From a checkpoint of a small mixture-of-experts model trained on Wikipedia.
Size: 8 layers, width 448, vocabulary 38403, 85M parameters.
Below are experts of layer 3 (counted from 0) of a mixture-of-experts language model. Rows are named router (the router's row for the expert), gate (a neuron's input weights, with its number), up (a neuron's input weights, with its number), down (a neuron's output weights, with its number) and show model dimensions 384-447. Each number is 500 + 40 x the weight over its row's rms, rounded and kept within 0 to 999. Numbers have three digits each.
Before each expert's rows: "comes before" lists some tokens at least twice as common just after its tokens as in all text; "mostly gets" lists some tokens that are sent to it at least half of the time. This comes from a sample of Wikipedia text that the model never trained on. Tokens count by the router's weight.

# expert 6
comes before: "-", "==", "The", " The", "===", "In"
mostly gets: "==\n", "==\n\n", ".\n", " ==\n", ".\n\n", " ==\n\n"
router:545531462540450492470465480522497435477491536529483478492469522510451512535459495519514498579477449531487489539515553512473486534490514528565501534492467467544521497529468503507553444432557552
gate0:535494505485447481500527491489583488544500559497555477456505508491541486529501533487491522492485491530496512616461575570486536518550473492508407525517472531567485508507568487489513448504474535
up0:555474459547475576543484519506512501575504526471537501477511448496511447520465513538428515472522512573518528515489477521483523521509455532524507561506486463503496476529491459496559486558420529
down0:464494498487558474484496506574469455508486441529571602566592539489533460478513546524497490536528545533510479468568457533511508523419527456532494485487499501524488524474455445520507539479528477
gate1:500532491490525504536502432511532491492544453485607509572448487529431483503504438483528509549513501504512446460506536483463463495447468484518539491548463432497424459547527463463475497561454507
up1:487499522435553571470496482466502536439463447440472466501512535563464512510521433515466531460519484522469547456440470500458476516461520525530494462444460520500537497510513508462506534432520508
down1:538539406521455471505511540492546521494528439606442449549461500533477559512528477562542475524471512510470540516457524469462484450514423523460562536502503529472469483514476546493521459529436569
gate2:518486501499448464489420561464494563550454509483510418432523415515435538537536443446558541554510447532470582467521535525472518560451481519455502497487600565540446495489523512467457465480512498
up2:468540510527536502491526465517560429518568553587465574515480512477461419506553500519524479416545536463506454471529496463532492430503445477481500497513541458454517506507458498639586529524503491
down2:415513521491582560519499514551516455536562451508446486538535507454504526473465523418486520495479453499443501457498495492534524485546445545461513509556519519476427434518505503486500494509505444
gate3:473399460521519476526491555494480468488492493449492508456489534510490491477567542450468544453459517599485489429544456481529512533471527512541522537462542517553525609528509492438563496505509500
up3:579447502491512486498502473541527502465495524535467535519534552424529537543535469475473497500481538476469514475479529536505553443442442508446556480482535462448559529470513559503485485463431505
down3:451511534529430456499464421506522503508423455560513515503491501474529477503504471531498491573522477441501542519558492475514535520520578521510446486514519461526496491485505481479420522481470525
gate4:472545563518513525456469526524401554506471439472533465503544509500448516522491494548456426603555525522513512541543465507419546519427515460513539486500482505444513486482473456509466542498513520
up4:548505476507535451490460514458510555519570504561438513485443512535448469497509536539454457556493406486448518532602521521496543490419529525441455458524516516487486496427426524604495470491521508
down4:509549498491504505470528467526425515505455453488476526526471542497514486440504492532542515527475548572573501535487465448481536506462503475577471520468462485453548507517461544599511435449549499
gate5:509520488522474451448459486479562497484489439511458491512495445522529578459507462494603554548530528490452503446495527531422519513497582510468516593545507508554438459566516495503576538516537545
up5:531488530570528488483487464496501521481474507525454501481478528460579604441512470510505472523525554489500579401463501524509576461394466477423487528549488467442526529481531541440446530497444546
down5:502490509592537541516508490457483552501501577486443508490484486543497460463556518496504472440519486517586510440485481433502452534457471468561481522541516523485530556489505484465571521479520445
gate6:485523500541467560553516515519470454522540546526509577460494526467513507494503543471472414539508462472474522500498507488623492475496535563467480450494500547512480533541469518481504551435552493
up6:557517532512502466439547518483553554470559504420462511505553539520525501553474590486476486458477509463477555536488463494562464480532520532511484511528490536505494498547449542485562536446587500
down6:533457494480399460563515522468527510456484481467500621442533444545566587478530498514513473521456501572498504522448487486487498568499453461462450515509472504501527517487486571517511490546537532
gate7:534471529466506532482518522441519501488494432559426481513551461515499460545448418426474581462515506480591526550402527491562465543485499566465538508527504529492584491485489587510527439494535528
up7:517519517348543445491521515466474506501551440497601539536492451515477473521496512443440578469497504515531501521441474477447578415494514516592454506534554504542519531437464450475453444463474518
down7:520493495527463486604531544506448491522463520492447469487492488518526487486526550534573479557530519520407525464559492473542498529534505496484488484542499560472515505527506491453436468537462469
gate8:516512516529554462413460567490438434557482508531515487404499482519449526486451505476504472464419561525581473501453437494535476484476441524540497540524461478537448545525524459510558579540441521
up8:488419496542424497563460521440513507515498460518488525542450544541500496468461536485503558567528533529490556516498541460471515551430452551436491540432512530540524507428488534401388515482457485
down8:496454428487445533482432454495464513512504404553487520563488503557446450485504507384447483522490478571560490466526531477502446512515507518483531505586474529525472473428406491525505563554518486
gate9:564521521456487513495533477531488469450541473527473613499515402507467540527490497523526599479459440451545490444457480419509445488538582477460508495505469482507516484558441552523482556498506493
up9:469473514480454492498507473503455482464534488472533493494504497487466418422464521489499578461449543423568463492405426451491490429480559560549495505498517536507476411554471518575451553499450467
down9:537529420473441516495575496489453487482586526489446537492496487527510504506456546566526550420414459458460451480496533478551484495534474474463484515564550529468478449464460507537479495584470546
gate10:495484469544498462456536526560526519479450508560506488478495534466474453546530492515513455552439445436475458503517496466488484536510491438495563540505503452572484484524528525560501545432509544
up10:466427499533551558499485453515487503492541441408456480567518517448513521497444510467503505458573509518498512459555454588526516463487470556568456473483509531455544513568511505456536422505564460
down10:521527480469485485499545549557451464444482520526487498387468542517433473478468461480481500525525534503483490458566472459439505530523454513530474438530510479487455443492536511543537530461481496
gate11:549449509526486465538535530466556539484507471455439500436509502498463407573410590530554542551457480452525444495510496550486581507541528508521521497553518497551408519486487537499560533463446500
up11:476496451530524527610453578461500541518506521470437529521483513542471518460506515506525565540463472544483486435566486528433598609558543450539433522527487442511446508494485562511494499517494524
down11:464477507548486491535489500491515475568522587480480571569448533594489489490432505451451505470579490469565466550475529421508497485436466494478510493546524493543492549496448543484467485500464430
gate12:510508465467467496517492465516547506494503501548500470490508467503499467509450582502552499500515456503481543449543485561494467546448482499469518460519485523506447511537518454530481604492520464
up12:450562576501477574551523477534494499471469497531486585548522567471544532504487469500527537475463535514579507441461525498475523553490470532459536446550458472530508501505476567456560460501535487
down12:510502427514464463526521502527544476538457466528449445491573452452497533381462550417500526556511486468555475534523476522539503438498541516488540443500537512549542506505518422500518541579449572
gate13:496526499535464411462460425476446522529478532507473518487494475527467450419491530487455490518540430488537527522442505447412535418545487586503386575470510483509465512595522500506499593555498516
up13:496425485499490501492419483533351498462483462473541592482543571497496410459524521486412509520500490486543472518467508428473518449507491541467354594433516516478500511542464555463486553514488442
down13:484532410541550498406519510499507482479580499529494490563561498570448522501458550479478500563430503592494483516537563459496454472532469424505536533488491408480527526484500483452470545497442403
gate14:547491540466538465581572493460454458442486553532494496467537548515538517518523528379521474514587497476508502508465534515521492516545421552464480486508554531554457481577498560462510539504492467
up14:479518467569512423532464426420522449491522561537495515555512580546487459511578481470486547494488544531547515468447492526452464489537457522490483458504533471477483508470434505459510490543437581
down14:471529440511478499496454556535493524488441487538483528517561492507485502451440511525511560437458454503430464557501508453499490493537599488472522514410524516476477482517411476520525496459477473
gate15:510442588514522522438591522476448471484519563534456470474475522462560490514557493471516523521487473566435460460519435520523504521514424559520551496567545588441480506528490465470519489516513548
up15:491497489495480531530492441550472525503543591494498549530544460518471462575412512514498480412454482501580470518458507418509467489508549465485458448462522441512545528514443527490466519434551493
down15:424501493508508560530455476512508499540517557508464543486470532503514500486426486508537521467510467486531496410502572463497539502507525452481505460549524580468474538441550437498538445518544493
gate16:614478444497469499483512486513531533538420495470511566462493524491539450466438533534522532425522540462501481499503498480484487479542454498503522495466499486446503464541495493529533483471395458
up16:441552523527523475530569438505516456547492464516552493529502501532557483521571569465516521558522468583466583581452470523416511425472460466493477529458415506495507443437520476476520530478494503
down16:463454449517455549561536554515460446533484500512528448479538517487499511508465479496547436520496483542490529525536563416514502492532452426434454463529483419527476525444562499514484514527461526
gate17:506533541529532511490476384533537507574552475561495461471492438429564500504504530513527542399528488568562514502463499471538498447519528534491490492523505476536543410460473524579513492597528516
up17:467500512538531473564471558539527542487464459501527507460507501494454498551535432521495467552500516507443509491532515516514548501497478507471546497511526462454489468550578479422450508471407555
down17:542446598592526453541517460408492460519544543442533439516529474536481484494494488494508531460459499486530471475426464421386543519487524533554467517561457474543515434545498475541522491483481546
gate18:492432565535489497506489516508529479479528525473520456395507451560524457524531432517509504508540489468522488465485475563457490582582600548611518436504519491472509464523463488557558478472523489
up18:506579506487499502452528454474519516483487487497499533531586516507483524528507487412548570555490528501524590470526494486466499504485432479481477473528523551523512464525502477457483501518509480
down18:449428509506472534455500485530515439493424469417540571389536491545515495548504487494514515449494465485458416498477434507473546554541500582503557473449537482503556497433551472559508438559580461
gate19:505458514539553513470481541542451421524477437477483530459470481477546494501480529505550462513473448509561572431497485574483432514431505519584440406509541521504575444452501496496568462448467477
up19:468432491516478496449500542492523460468462540495525457433469505525476496543498513503526555548497505477442482538622544548591479501549546502526557498552544546508471506481466466500511460476552474
down19:444469435529514504544550453493472500520595480518516402491520547539499490483525474378450460436471520551544478485411457513460489455425454490527493498454503499539580531530512557490465545456458556
gate20:588527510530443558542482434496488485543463619486455497497519478495489469618509512512512499489465457582526431582513559532495502440421483474489506565468445500477513476525537444519486460464494586
up20:451497549537446536481553538435545522486517601460454444502418584500512487480481490542508456494560518554477480525477449442504476514498537514540499534462498427506522520473492489465483440506512464
down20:494530483449567441516544606539483427529473498481511506440471523534529471466525526512468446442475560447493481494470528507485519516514451564461468512425457456490438551499466494488534500534565527
gate21:487518438546447488506504527471555440455496495464513452473441502495505478479521505452455485503530396497466503506535499503485541611504461491521548559431517495457453505465543460445509483531511519
up21:423501471534494442557506496442558490503471462516598463464516463513521484508485435478435488543384462515468483443428454569467560490485524486426469541447460557530517479472519529514389471519412416
down21:502457493491434483548480568558451448550493511524473548542519471504539507480515483497465532520527495479530507569463529477527432455532549492498509489480480489510524472457420547538473519448523474

# expert 4
comes before: " ", "0", "o", "a", "i", "u"
mostly gets: " July", " May", " October", " March", " January", " November"
router:496471539488487509511482434473507432512409511507483501534473494500473533508423481394574501520473488491487511490576542494464444487496486531540543434477510487509427512446497481537493588517495547
gate0:535503488527477477529501426481572406545520575515557501425505436480498513463521512505488531483450478460484506628470539558533504559645470450491468443515513514563486516532525508497518453500490587
up0:521524387511553586589491504485510444515530475504487521496529427546508500473486520500490507503493472519426543515499481511463538561594560490483530504499527435513485528504492481467503511584455550
down0:468506433529501499530487487559472459509519447583536544524512530490482493456519562483475537557545518529496521503594452523487494501481537476518478467519556454485471557461531500469541535480485527
gate1:481514549493528499492542448528493508458596474493514577594411465519478503502454452433547453513512515478460398489566457502451497504479495534523562507564507483456460467505532520468527475592429558
up1:513427562466529488512534474551484508508482476503436532536531486603499528523523501561439519479476451513502525474522514602495450543482574524517500440524448494480562518474472540455503508484562490
down1:512441456545481476511477521488503516468490495598424408549465505537444460560476491591524509505462576537459467543405572461479500476487477467483445509515507472477457503516493538568508483506510564
gate2:424498492545487449508512476444490547556476507556522506482458458451447540476508465422652469583499441476493564493471542521502529549505483580451508548455542579508454460463510470490416433471502510
up2:503509514541518503506490421522555447515511514550479558525485467517471447536514517503527517461572553546514405471514492536474476503443534473491502483523555454504481461534516520479565574537518463
down2:438498533544554515501502474480491501521560474498537457464498482472543539493484509479486526522579474515445490461475480437546555453543488505517488521503533571452450491489540501515433498504464518
gate3:513461504495584528526459577462398528506508404465471494464499576495595503517536454448477524456521477565483421421534514506425506508472581497593505513473492547521510582457503473480509521522516461
up3:570437538425409446502508527521498509474508493522472507499509525423516576502498457464437533513457522439481485461516478558507542433458491555495477458507482523517514558476483509500505474442448491
down3:534471531558435455523484396519488492409482522486568518489587539516525520553476481531513522530515464571525524551494459492402487507507463476519457511454489492493454427512518469485497534490471544
gate4:517487587451530514545456521475425517461507472449508500531563502516479544477453455552518470583572482499534482471503473582393537506488432431472515494524487459486517504453511424512445583455525476
up4:582425519548502567522509485441523552476518488518501489545484510515446470477502498519450480469500450479513553436581550501506454508513506488427447413527534495514467510453522487538460519555538484
down4:510573536431494477490456450471466553509517512513447515538559528484467454514506532513512460470481484558494546496489533482543573501526436497532495501494462479440508500508515530549558422468499546
gate5:541543518491472455423448439471527540497524487552467472500533428492509575466475489486581561523517501493527504438454560553442456445456555463500444573508509497558466404503510492521592552549501570
up5:528511556495451503569461469437533526490564465549409504501516508443520609457461472499524435507551508530502554427473541569521548460419448473414460522544504495487510482405510546487472562503459556
down5:432504487521491528474558547467489556466484489538453518515476526494493527423585524487493518468438474563548484433512491448543477524410434530542563432493511461494493566480504513449451509487543445
gate6:466482514560466485574504534477479511523524508537485453464501499490457498542432541353511444503506471524450495471432495523592484513499529558508518460542484597537463482544524487491526538460557539
up6:554482517547477446521576506526443511519564535415432492499534464541487572566469522433532511483449511501485568574475383520558518518484528516507495505522506524506512498542490502531530513404574611
down6:540474526512449424539474522494549519586430510524499540435549498542533584480521455464501456551500544557510469441431566471521507517449419495494496468490506464492530460475502489458549437502483537
gate7:508495530467540496489545522487546548473492519486563499524460521476437484510430507425472524449504502531592436492524535507565446513471493562460538444489537416532468538464484536524555454541561484
up7:544495492427515503493521568566464542540514468464574508486487480453504479524450487436435501491483472523494445526442481525459544391488511509534462426530522443557476589462492485483498498489559432
down7:464496483556534441477462512557455477494518482541506478485543556391530501472506517515579462504514513492514490521540510464530433480536483452449508489579531475440531518601524443479560484546452524
gate8:533476488510538484451419554470471450564466497545482505463534461511414469515425473487523493547399502467573500458478506496527552404474436549511508621408489501513487490539506501508465530483455484
up8:502404483518503563567474544509507501518528459430519571490475509495514484473511491505519559504533516503533569551445550498440480550493485586481535560471493517472530525461453486419429556544467515
down8:446501511492483481467420478458470506483495445616554499458510492535440499532427537518513499480496505535613432420503505420590470531526510486561507511592515529538435523526457562525507470536482462
gate9:550444502466486566501549529542487471480531468515389554493506431532472518560416527532499495436490457528507470458489568414551459484545552526530583494527414497445453433512409540527486515526536500
up9:535486475532508509503510509574472476482530539454535522491476506538464519478513553495544491427480546456592522483425499448463436431483518592480521530427456521453449436529500576491460585617475480
down9:552505459507516525487551525428448524475509514464458493512592548517530414453465492482520509471425459560496521517466555469511464513546441537493485492526438525497531453489503470555454499567512479
gate10:552481462552521478466485564559504509437429500601521435526501548486447497543482502508485440493515509473425532449514476522469492466527460449493506414520493425557478465473496561581492514438520557
up10:449483530528546541536506485496448514474547476407432500502478562463537451511447465459554546478488533502521508517529478525516509501535540539538469500517563559466524542539494487454526450509556475
down10:507485509489568487483502548500519495480452534540467533483468515549437478500438553503531545566537529470497533492479478453521578496534509518493494400572527438503474446441546504564537554482489543
gate11:566481458488494494526511532451508515461518473444480493467497523492460458532453547534532515539432512519470516527545528598449534519505504521471516504567486448516479517457434516491514547482451467
up11:500538476508476532545453520432555517494463525473492467515533519539500601470541511477531556501454465573481536506570416559404593584490505447516416558564453492505474497477469509487485525523481476
down11:428516464526496458523493484489493486547467549492534556585450579453493513502520505475457475475533509486515489535473546532452483551524449514567521575526456518496477497486498569502498507477492445
gate12:549503510404526509523534510562501473484546452495503495447477472463483466540463541439521478499485513493453530515516449571414460492492518477500492455439515535495444521546504456529507572501552433
up12:473597502549503520525547536518556515514476507502535531581516472514501531500518505524535569446499516504547491516450507504441470520520423453466528501521531465618492547532516567519527505508512471
down12:496510447496467560560478460548531468487428486557569508482550480437531537488494479536427497521488595425489505469543535452419493452508501508464470437490490573488526472512459469523456518516446536
gate13:421561557514545456505489426494440573526496527503449519529512530506467442485417488462461459494484422459536525493440547487466526415485457542484477501450460549500481445529558538496449592535483495
up13:467513536463543505490426476550493553451502455482448540503589558492459420467470506464376505499517474494551552504404469457501482479443432513447456508433492495488503495553523547455413569508492497
down13:455507418515490455491521498472434550486486515521474528538538473511499503497516552500557490499469449449436443490554520524493519511509455480449589494494442424532519551522495511449514450468439520
gate14:481463491488498522536557484526434430472504549486556495458527562464494592526508463416534438497555510527491518451465522511497490483490464471494463526482491498559451526560535562526480530488478511
up14:491538442561435486481483502489459417524513507519568507575560546533470520552496485588474545454539550490567550506425558533486446494509449524474500479502526500535463553493439472529464616577514472
down14:451563470495438504526491438531492504503516532552450507481551482453466508563387549480487599483475480509460503479476486431460552504455481539472511518413503456448513452505495497579505543491492572
gate15:524481520500512532468539462491506464453527519523435481482413513493544442498490521495540533572496567524419472529464391556538473506507460493584530482514535540442427517550511471548532454554482497
up15:463421490476534524458533432508555542511549547486452547533524553526460472506466475439542505464504506496594463502493492520497524544454524508511491517449505420448545513525434512508501452502542501
down15:497510568470482570493522558425476555529511508509461515506502530497499513558448457472507538492504514497487500490471469541475536524532554480526511368559544563537485573465461451576478522517529498
gate16:536503498487504570537488485467593494502425501417591498508451535483520522506480506518547529390494532470504494529502462496429479461571459471490501529514452405452494427484518496547533464534438453
up16:466528427509435427494568468505446478505541403540500521510511465484527514482537501489473515592546419504489530506439484482522489450462476521471482511462464487503440500492497507443468482448486453
down16:456468420471415545554490514518483520497433561492481461618511512510487508451527419532507499432463440551513471443541527471483475444504489492482436451528411449471490515469475487485543505528521558
gate17:460516484484540498444407418500512555510488528482576534461449457422534521476491499424497587423504537561565542443460552523503496527514521559450511520516487506516522474476415532548480476572549473
up17:501492534537519448533541527494529501496477470503483460481529530530477497503546491516428468537493495490456501518487523504489578544521508537544520493469559433433522484520502490464465563424397540
down17:470552503565470495465534400410557449558483543485499474501509493552492526511465499487539564490486516514539498446458487470512512471496489528521464498501468543507555448524547488631527528542450449
gate18:504446542494494562452540442514439498459504496481562479528528391559489473495505451499484491493515475534464482508561525402452508551542556489546502431462484527534452521515418477468537482532520527
up18:445559506474458512476506481495499474500521499509448536471513558463489537508545467430575511463475464432475575501474500501500465473480472529488472534507488530515523489542546471534475496539517478
down18:446451526469469496449508533529521380486506465429565495465502518516499555430545522586567496457490462464547431513476453463555523512557515626530537473437499528488484555453543506572466481510518438
gate19:507475512501543491487547503505559414528505424452509485477465437502520435417489520473600482526470500494564553475506438549568421548376526509516445478540546455531514435456539511466599500427523518
up19:473515414477490506467478543504530471470453521501515454374398573462506528493476512523562507570481499504383451548630553531531580423532503450534554473532515497496513493530456545528500417449541474
down19:496511462450503489478528550463488518577546479476530492489489531576467488468457496413496488478509489500525535472376456532521457515462413457538497535443516492515510516494493527459483558520589530
gate20:586490523463465548534563471490449502521497527525449504446537495498524437570522533430489486483479463539518473496478529475483501473409531431489532522465442544511460431541443414525476422491453550
up20:471529544553498515543490479485536482563466594450504449511505515522475497458449457547533502531568550540540439506501483462520430497528477516515433505453437468559535526513538480495457473461566538
down20:562558539488521487508555552522464416484469520495527544423535545530541449461526481506541455495494564453544547543443571537420507489523483508476467599467518481514453508472488506471574507495521526
gate21:406514461469471562421479520495538480430507441458496462500494486565480528501458539442454505479523415478502481442563537525481505546447474513549553533490470464437503491517467396484534491530467493
up21:427525476490491520511530510432579571524509456513591493471479562498500553489504455497474470502473436482570504491496472534489498491494519524453494489513446549487424460536458480457414522497446478
down21:538470484509521504557447485561467514474520525566467473527474524513501461504479455471531519515553559445539546526477522480547478488531487485488555511519531472554526496468435475530478532507460554

# expert 10
comes before: ",", "\n", ".", " and", ".\n\n", " in"
mostly gets: " Australia", " England", " France", " States", " football", " America"
router:528517500515467473475526495534532451550508565528485472465462465505465511542439454460538516508471467496477515436546574529512425427514510523534541530512493491497460450495492471534535483567511552
gate49:462553596490544526481506500507465430487527507522549505449506501448488436518460476489522554507536508519431478543447447539439525456470563522553471448505507500502486464499514493610487509534495430
up49:449476542560475552479539551490435517509512523531473554539573466414467526503459432408490539495346540483475545493502516514531478541515564463486472508533466487508502523538598537458463458565495455
down49:522568521514571558495498475448546535454510502466499491536515477471500476448569542433466497479560474579426515503523460467540463452509496460528520466536510501509495507616503511519498505583464475
gate50:452511452560459499506505488460622480564500529577488462495465549506547496500591444523489494501549528550502461498507415501472449508515548454493576472535554489459508482596467586542499511488527520
up50:517552469470541524573422525471464537561537450496517442487550548475537469481477551516491490409466521469488573542449477471534464506498455514471486515521472488526505442477468476498403481539475464
down50:509473469491506538508532555446406495454500457398480550475530521558552560543383514496495496486479517529495509516424594541532514480537458513518479518413471514534503571425465478481464495520491486
gate51:478506465495458527532524470538507517480461525485503468476477467408486485557411456512480589532511414549455515530503584458495506529524535563507501502479434547532450502534481529510448502542532442
up51:502530556550477528503441522504480501532461510472512548454504486521469505567510425452561470500469525460515504462551497522475482497533518456542500498513551444510513453547519440555520507469507577
down51:467519396570477533499490462509411458434478467532488544488497511495498497548491514538431432490516481459489458549515536443506515426523548590483493449495525502511403505514538461534432486538528444
gate52:561471511502460491492474563525529469446525533504478451475575534577517535493541410494501436517461434462494470529443543513510504392545531493514517515521429453513402428522491486517558426489424561
up52:512516417481422552537494471478579532435517497481527571478541568514437492474433467577450493498470447495539550435498496535417513497534473454556524537521489502450517514504495447550466462625496491
down52:511499569586475516439501514563471485557538487513564503504573437543533447571496448459476533518515504449497467488528517411548469475495499471586495486524551427464497561484463484509551453558515497
gate53:516496460495556507476508420494490443414467477476456448588487431520448472540535522450484515563497528471455501520534521523475551525479473500538527511504528557527470522498527472577561512476515533
up53:517480487511534531463518468528428481449466511506464503447518508490494478474481498520508482514551528466507525490490500537520530521461551469478465509441505564500541522491594453558492462524499450
down53:574464521502493601461496463533470546561517574489533500501507508479567554499444523554557433428500444502551474528486488494492570548543494488446463474468431528499586437495463459495478483577496454
gate54:558543513474517473484446432463530533525498496533444496541502507573520526563443490514458509490442521480457491502441563467472517457566502560428531505459469423509442414574471548515548471491449464
up54:436487481525549453540481383485495490531466529539441493449500569528519541495490522505482478524434433474470522440474478415492484540549464505507509513487494455558464497503494527504488490500488486
down54:576537435466515496504478442526429514500512531528506453503554508586505487521518487488531509537467507481534521480461499541558534496497479452469508502507483514494581527443566466512484421421525437
gate55:532470516427473515495545461436477503524501451471481462548516530449481570584466500405544487563499544474472508494465418492500526467473519428488459551462528544510523423532494472569511531454489548
up55:515512519549470482504527489513571502514567532510470552548486468541563518521419505406491472495504505593564548562532421611527525505523474548447493524519491505460481461576472484469570546480566418
down55:496478555533490461504472463502479512474530507535458530517517527567511446501506482491405444481511512482526493491515466551538498540467564484555442442507517496541510469433494489480487444462542491
gate56:571591449532466429502506549499540440523557556488492510524510473508454444495469499445520505472533462476520508409445511488432521471463489502437475527550453467624510439429517511555552511555437473
up56:455498449533457511512511453493511431549506517486524517587445438482477547465479464463561524520488521527501466448475539583495507592499429550472468485508506537552506434444553529531535492501464463
down56:456446547485511533505444569480588530522554527524482488499520501506548526513539485447456475536502532373516513505546504388515480469472514495453574523531476445465520516512497535529560505464506509
gate57:514454502516461522531521478564459510416472517527431517509474505465513435531534423436505474517485492520493492485515555495537488499532536555523557451503454523494392482536579529496507456535477523
up57:478570493450501470495547461477528581484546490501504538472432540383503519491531509484501440557486514452423489507438573499505508449502544519545481477473553505528492518508519608460491432504536535
down57:492543502482562474452500450454562505553525470483483482445488460411492543571534403535476460528488447569453539532471459470497420546503528464567518569497486507493477498506454496531489537463514517
gate58:504468574532470492508529470552513517481570423503462409517495591516515502497384496474547488522492473457467524408511467527472470424431503591522450490492484466529504472508483465549546486536501465
up58:494568621585476560520460435445553558503532495495541551519476538552500485453452429468560502478518527485480549514436459503431566500441468500480516539548512482536471463514479466471472527496439504
down58:495501428487501462484502504518513530426438536540466503558533450481510531595507510527531511498486457457520476553510558456526504514586535521468509542513542493491490556504500473489418501539494427
gate59:534488588535528565505527451481545529455442508516531513435501449526519417473532479473538499443520491530455483565450476518522416463486508472516469489547466575495508491500463535473531475478499527
up59:429500526542529541493496506499471526556502555470478477557459463477456558508452512444492511547453515497535553472438457523550536476532485531555428458556506466479488429468495520531481525533461530
down59:521472493454602556529506447477520507454465567371474506441555561533487479495528419509483400475504496604471558573441437564457520546464540522499540478466526496542468496582463546469550467494539433
gate60:497564496505502546448612523520516533473420468545464453507444516493499479516472562530448574452454483469487521496460517541462558499521545477436498547535477513535541486493475508468561471572441465
up60:457518477498524538527462520533549419509471522486531563492449471519484549499451472522536469485562532493540481530500564470549524507455480509502450490506496546488534507489460441450450578400493540
down60:503481439407486494462500515566474539537480467588512514506499509437500571505441565498521439521550495514560498559462483425470486427444443507482472513472499499528535511442475539462540507450523499
gate61:433539506570425500573477558469465498480428515523479575481476462478492515494460468427508494544511575416494502506495456537532543560474562483485482552501505530496545495512450521504515528617417490
up61:479469485461537555543496542486520540510492462412563447480518597581510533504513509492511447475486483473515536564406450497439534439481550525507435510500483509470485432499493456476510465458540496
down61:547473529468510522439490508504503573488403519473525411500583572475473550479498516545526515505468547518463546560489514471434517456454520466630540430466458508509535468492443456515517524419549523
gate62:481545480459481487523508485527485518488526500546488527474536479372537436521522515517509518489539482533464488493494524491540430524472526380468499483526540471519411528593544541525436500460520488
up62:538488519504528531435429520504512541477602506480504552472431525495505464488533459521478519596448523550428510484560511568545465475487484540560558535467519474539519508470484498480465537517482502
down62:528473520443458545508479528556488542514467559503545534527461496458511519533448491490578486471413458547453470569529493505530492595467441550448600530447471550486577513440491464470520514510461466
gate63:498469554514408493469501550566417506535499592472487418498504535499510488519481474458495479425473501596487515551492521495527557483465485551503552464500567483473524595571478479455438467497499539
up63:493457548488511437466529500535430513468478553534524516418461457503499469585510504450504498456518487516580473510457475428487554511423472492542524557447505519496535567512473568497483504442513513
down63:527543536553517512486493541486486542531500472543487455463453532491411488494530520521563485552543481514448527483443497506551511514516522521506433493476450433458520500460572459429532484499512497
gate64:545473462479481468458440417478474522495493591411481435510495441529510534496430407453532541443539443477466497467616522546419518507530533480502552479505504476513506510491502518558467447563529473
up64:486585503547538487502477546499495450491524428521466559458480523522508450553482451497446534511531531545433511462568444508514566477507462463481481495565530522535490527475541498507514457522520480
down64:573482493539535489527490524413519543580459503553494528530477548627508414494464535557474412501499517542602525526416552451548452509476557526501498544409476540464548478564550478453584485485496527
gate65:462534517504491482480553487454499538482509537375458450507508494491489506463476466493488500545498460500500509513552476538552469473536580519533497445555491488552516534527472431448500469473453484
up65:490545500507499533566547460476505534505516476413425514545525512586514486478482487446477455542575536511510495467491437560520531543540525485457484459459499490497520555493558482477451489493541557
down65:483547462541525588423445532527495494504569470530474472497511535550561552496498512491455502492468518568557469489494532494525485543522493487493456458468500440412520512521547498442438518468537454
gate66:512531523548421471563483507509511521527452523539510497458477452532459520467486510459468498520550423578458535526537520498551545479511421476500434510521419477542515494445460488474495554482483487
up66:501480496514474484463497509472508508480457462462465563475536416522517504482538501491442536504487457527522564513484475563410515491522510513472497600482511461398507495505540456464509533531509473
down66:440482532498454518483526547543483516539603505527503478443467479519513493454439520454585506540512504538492504479457487466596392507499477500428514518552540505548481485462547489492490567541545514
gate67:505492471453457533489449556475481471472457535516452524466489554521546485507482466530462463528481520493468463568492569515499476555606465534549520572483513579513508387545434545485498535525501406
up67:524497531588472605471490547539487467478559511457491511509582499554491517504504471529587481523482462535477486487496585498548432452438479563481534505486468482450520572427490495516475454507547541
down67:499513534450517499465481496456500521472503529431520498448498525511518444504572495492495540478523512496500564493473443524452505504550482543508483488497529512523410540474472537559577508551472443
gate68:474429521445462481588501530543447471560546496521456533513501495506510556462489522440565496577461444567498527482504485534533521538543539500562428509494473536545417506531495537452543546511555489
up68:504468490464546516523548504407511500463552459421452431536425477575515576540501399453477523548497499447519524484516486457472467478505458508448544522518528557553554578541525499543548502500404531
down68:416478453502473533534512478482499451551476457487466558502500483520504520570505513372607469452460486415524513460530554518403517568500508577504458515478503503478526533586497518494543526447508531
gate69:560530491581473425481474503477507402519458543464507513508516488511478416529514485480496446487519498537433499514479456478515489467517525477470525462513457492517487495561454542555568521501480480
up69:480575483440510528573523468489486486525514488465449518485522490522481610493463435502541508490513463513618545482520517567492491512488487539493501553468481527522512505505494437504543489514556501
down69:515487456434503532448536458548502576526475472444436538441415511520579447558560537480484549505510410492557494507485527593490430521547490507533551569496464481509498444515499508499454494492499476
gate70:518548518432525522511526553518513476489542527540495475563521475524492396462549513520441521520567537450514485462428463536449534532512476490455464458497543471453488469481502487515480452520475450
up70:476508450542460444530479511541488524504507559470485503481463499570479472515471509448512455454463483499493476550588533534490466466494501527546524555489542516521487428518491415547516486542446456
down70:502499590480564525460494495450565512562541525504543467502525510504584534490529461542495547500502521501557533455476478512542516508477482483445472497528423460454548525460454528414523546446468529